Experts of a small language model.
Size: 12 layers, width 160, vocabulary 8192.
Experts: 4 picks a token, a softmax router, a shared expert of 256 neurons.
Training: a variant of SOAP for the experts, 675M tokens, 5149 steps.
Below are experts of layer 6 (counted from 0) of a mixture-of-experts language model. Rows are named router (the router's row for the expert) and show model dimensions 0-159. Each number is 500 + 25 x the weight over its row's rms, rounded and kept within 0 to 999. Numbers have three digits each.
Before each expert's rows: "gets" lists some tokens that make up at least twice as much of what it gets as of all text. This comes from a sample of Wikipedia text that the model never trained on. Tokens count by the router's weight.

# expert 31
gets: "ine", "le", "ro", "o", "te", "ie"
router:503534476463484462499489477463499508501508508481468502551532488479481510502536481498509491507519499453477483518514472491555498558505497484462465491506516471497519514479537491488495515468508532531447477464542482472554483535518528483495496503484523472527519530475506523510518492458537486522460446503484510477541522493484463533483511525479514486488485484506512541551466481519533490514489522505525525510535538515524530482488507512499483497530483533483498476458524517445450518486475535

# expert 119
gets: " it", " he", " him", " they", " her", " them"
router:471501517466535465521469482490507519488516498489508467548512498495486459535501523523505522499484532534524478505492488543504521485499539492500523550530488471515486464460490516487468537479505495468499528503530488489534528504497535476520486519445517486518493479501493524514476523467521501503549463521487516504530509477466510467492534466523483477526486496526549472520512486462532468474483488479484483501487514519528480543460438491572542510481491501480531511480482517538496458547518469

# expert 103
gets: " K", " J", " T", " D", " L", " H"
router:505543539473527497509525482504467511508482523508523482477542520504494516477506516484503550477544501545475449497476478516491477510494487522513500495511517480479534490483499530478494508463519490516478537472488557496466551493506523482520516506491503535466486523495432532501542468543516528513520516504506508442481532499453535499541498511529464492467454518477482474460495512506495483519487477501502492549450505514499525467528507457484530510489494448488515510478472473478495454473521498

# expert 112
gets: " in", " on", " at", " to", " from", " after"
router:535536513465511541499462509511500504475480483479478529487480475494535453525486485498499484497516533488505535453518559539504520530477508499517526494521471486542520449497469496559455534528501497512512479511470537522484533518512489490510522511480474517502502520515518501488467542432499499455510444541498495516471474516503551516525486449475516496487506511532495501467511484453464476447498485510518483508499474502507474476512482516491518515484461468496544485489513484486511500506561498

# expert 19
gets: " |", ";", " –;", " Yes", " —", " –"
router:493532501487519536423504527520486507525472468471539530545538487487542518520508477489508537505480515521505534522507540490513498545523453474463497473476485532516506466544495484475517490498500547483512514469511513498480517501532507508542504506520470518460508537503480503483491487482522524520484508468496479470461500514517551490490538505544527474508444462505470488471527464465525464513471501525468483483470501466484494470542487538467507514516463475494487492481487500461488467520509517

# expert 107
gets: " |", ":", " –", ";", " -", "\":"
router:502516510481532543453513543500476520520501477473497485489480522506520524517518445478513554497517544500467522503493487505536481487524503485530502509538491504470516457516517511517523497521533527449487533494438508498490528513533479500512529506494443523477490544490515497544459497495527541445489502486484462477475518500507529519474531485501538455542492495520456491475461469498535466530530514528508507499499481470530520446520520456469495513487506472503516487483490478500511469485476525

# expert 93
gets: " |", ")", ":", ",", " –", ";"
router:514500495521468532436552509493519489479522470482541496479507510547501528521526463482495487495526532518494538487477498498519506505508510476499522468519475524502498467504543493474537530503493553487503502487477511476520490490510470504547492513542469425485515496494534488520455481481494533472487507471494488489455494490499553490487551457460508507505514537521467504511515434514498463510540529495536467496494445499539518485503503497463485495481486473475493526508463491471520523525479484

# expert 75
gets: " M", " H", " F", " W", " D", " The"
router:487492512465498495503513501522527498499456528494499488452530533466475491495505523534494478481552488499489467532494481555487481469462478527491509497506537468480538508527504530468504506482496495531468562457507517506501522492513533527482513530478505517456513491518469490487507484523541531530573522502494540467501533492474517522532476518514469497489514458503509499493526504520476490509504465477523483549453546499530470480478508465523539487443494498497526494492464500495511471464550504

# expert 104
gets: " R", " S", " B", " P", " K", " G"
router:494523532495466535497517472474502509466437562493473474491480524473464538489518512520504551485559501519513491507500485520482496483475512503504487495534526460462526526459472539492500494446477503520497531444481493485494536480519537502466529520497514530469473520523477508531503514524500514471531512513486504453497526496487530527555499542503473509463504509474506501460492496530526524506500472459540506524448486513506508479499530501469513510517500472514501456482463473468498499494517546

# expert 111
gets: "s", "m", ",", "h", " m", "'"
router:479484539482490495506489524495513485523467466488467445502493477514503458515540453496482517513550506527450490505467473454510489492486543499495503473490470490533499506514518511482510477535491552489523462511473494524558543477484507497491525541498519512501526505506526490523494504447464532495477521477515533467561452499464523501518481505472547477479497539491498488534509523548523468520506531499495513501468545524465465478495512487479485503507513526505493475501480446455493533489498483

# expert 59
gets: " in", " In", " at", "In", " by", " on"
router:502532498495484529517460519505463526509492494474484500451516507473473481543478522502545487512482525486520534525490561489516489485495509500537495523482489479529505516511490479544463530520531497497503500510490544578488539513516480519467496504477436517531508472488515512489509505476504493452523471542484480526494460486523527537540462462465527506494497515549482514485482521453458486456512465509531498492476453488503481493505498523506493481476490464493539503487553497510515528483536500

# expert 57
gets: " |", ";", " Won", " Nominated", " Yes", "\";"
router:504544465512451546431486525481494543515464495497536518512526528475518549497511472495522527516489534496523519534537551550490512508515483477481493484472493553491498496525526479469529483513492518452514553471509498475489509511514467504509529503475461497469531540518489495490485489495514518521492506500464511491477524472525515525480528491514523467540481466520463464474541472476485463537511520504452514472482520506478508458511501519497504536474484447543492512509474507494510486506500480

# expert 67
gets: " B", " G", " C", " P", " D", " R"
router:475491516485456464495496460502521520470464526486503452491529525488468562486511543531493509514537446526487506543481502497474507483480482534488536461522511456487533513506481526482471519493535502539476526455489513500448520487546534507519486517502499528468473472500485489474520490549505535491526519500535531492482498501509511520531501496510440510452490475491544528461507532473485487522507477493511451544488468472521476516503509484476520484531503518500476482494484475465521488494540488

# expert 58
gets: "s", "p", "t", "m", "es", "f"
router:467448498504454483507506534480514482522518474464550510539540504469473442480506461512491495497473499490467470524512505479492510521493507511534505503480543468495511499520496515507463501497527455487489516500498490502548524470510513488454516518461528421475523456491484481500498490507525501510495531472509482495528504535484504510523502519474532487528490513548521488485441512502522444488506529475505547491517507527525459521501503524515493506538538512519498475488480521440513532482539539

# expert 45
gets: "0", "5", "6", "8", "4", "7"
router:506474518464519476489477510491495500537509521513455464487493511478536495530491461479518545520494464488474525457489529471484523480568519455455487492486479503494517538500506492488522443528542501462527441528489503489506516479499463493510498537504507550538452509509499476534521486468463471503489512467543508491497516489470479495469503514482491502465502487485502474525546479495499534510481488530454537522523452507449511490503492495510504470530544521521490529510526496498488480544491470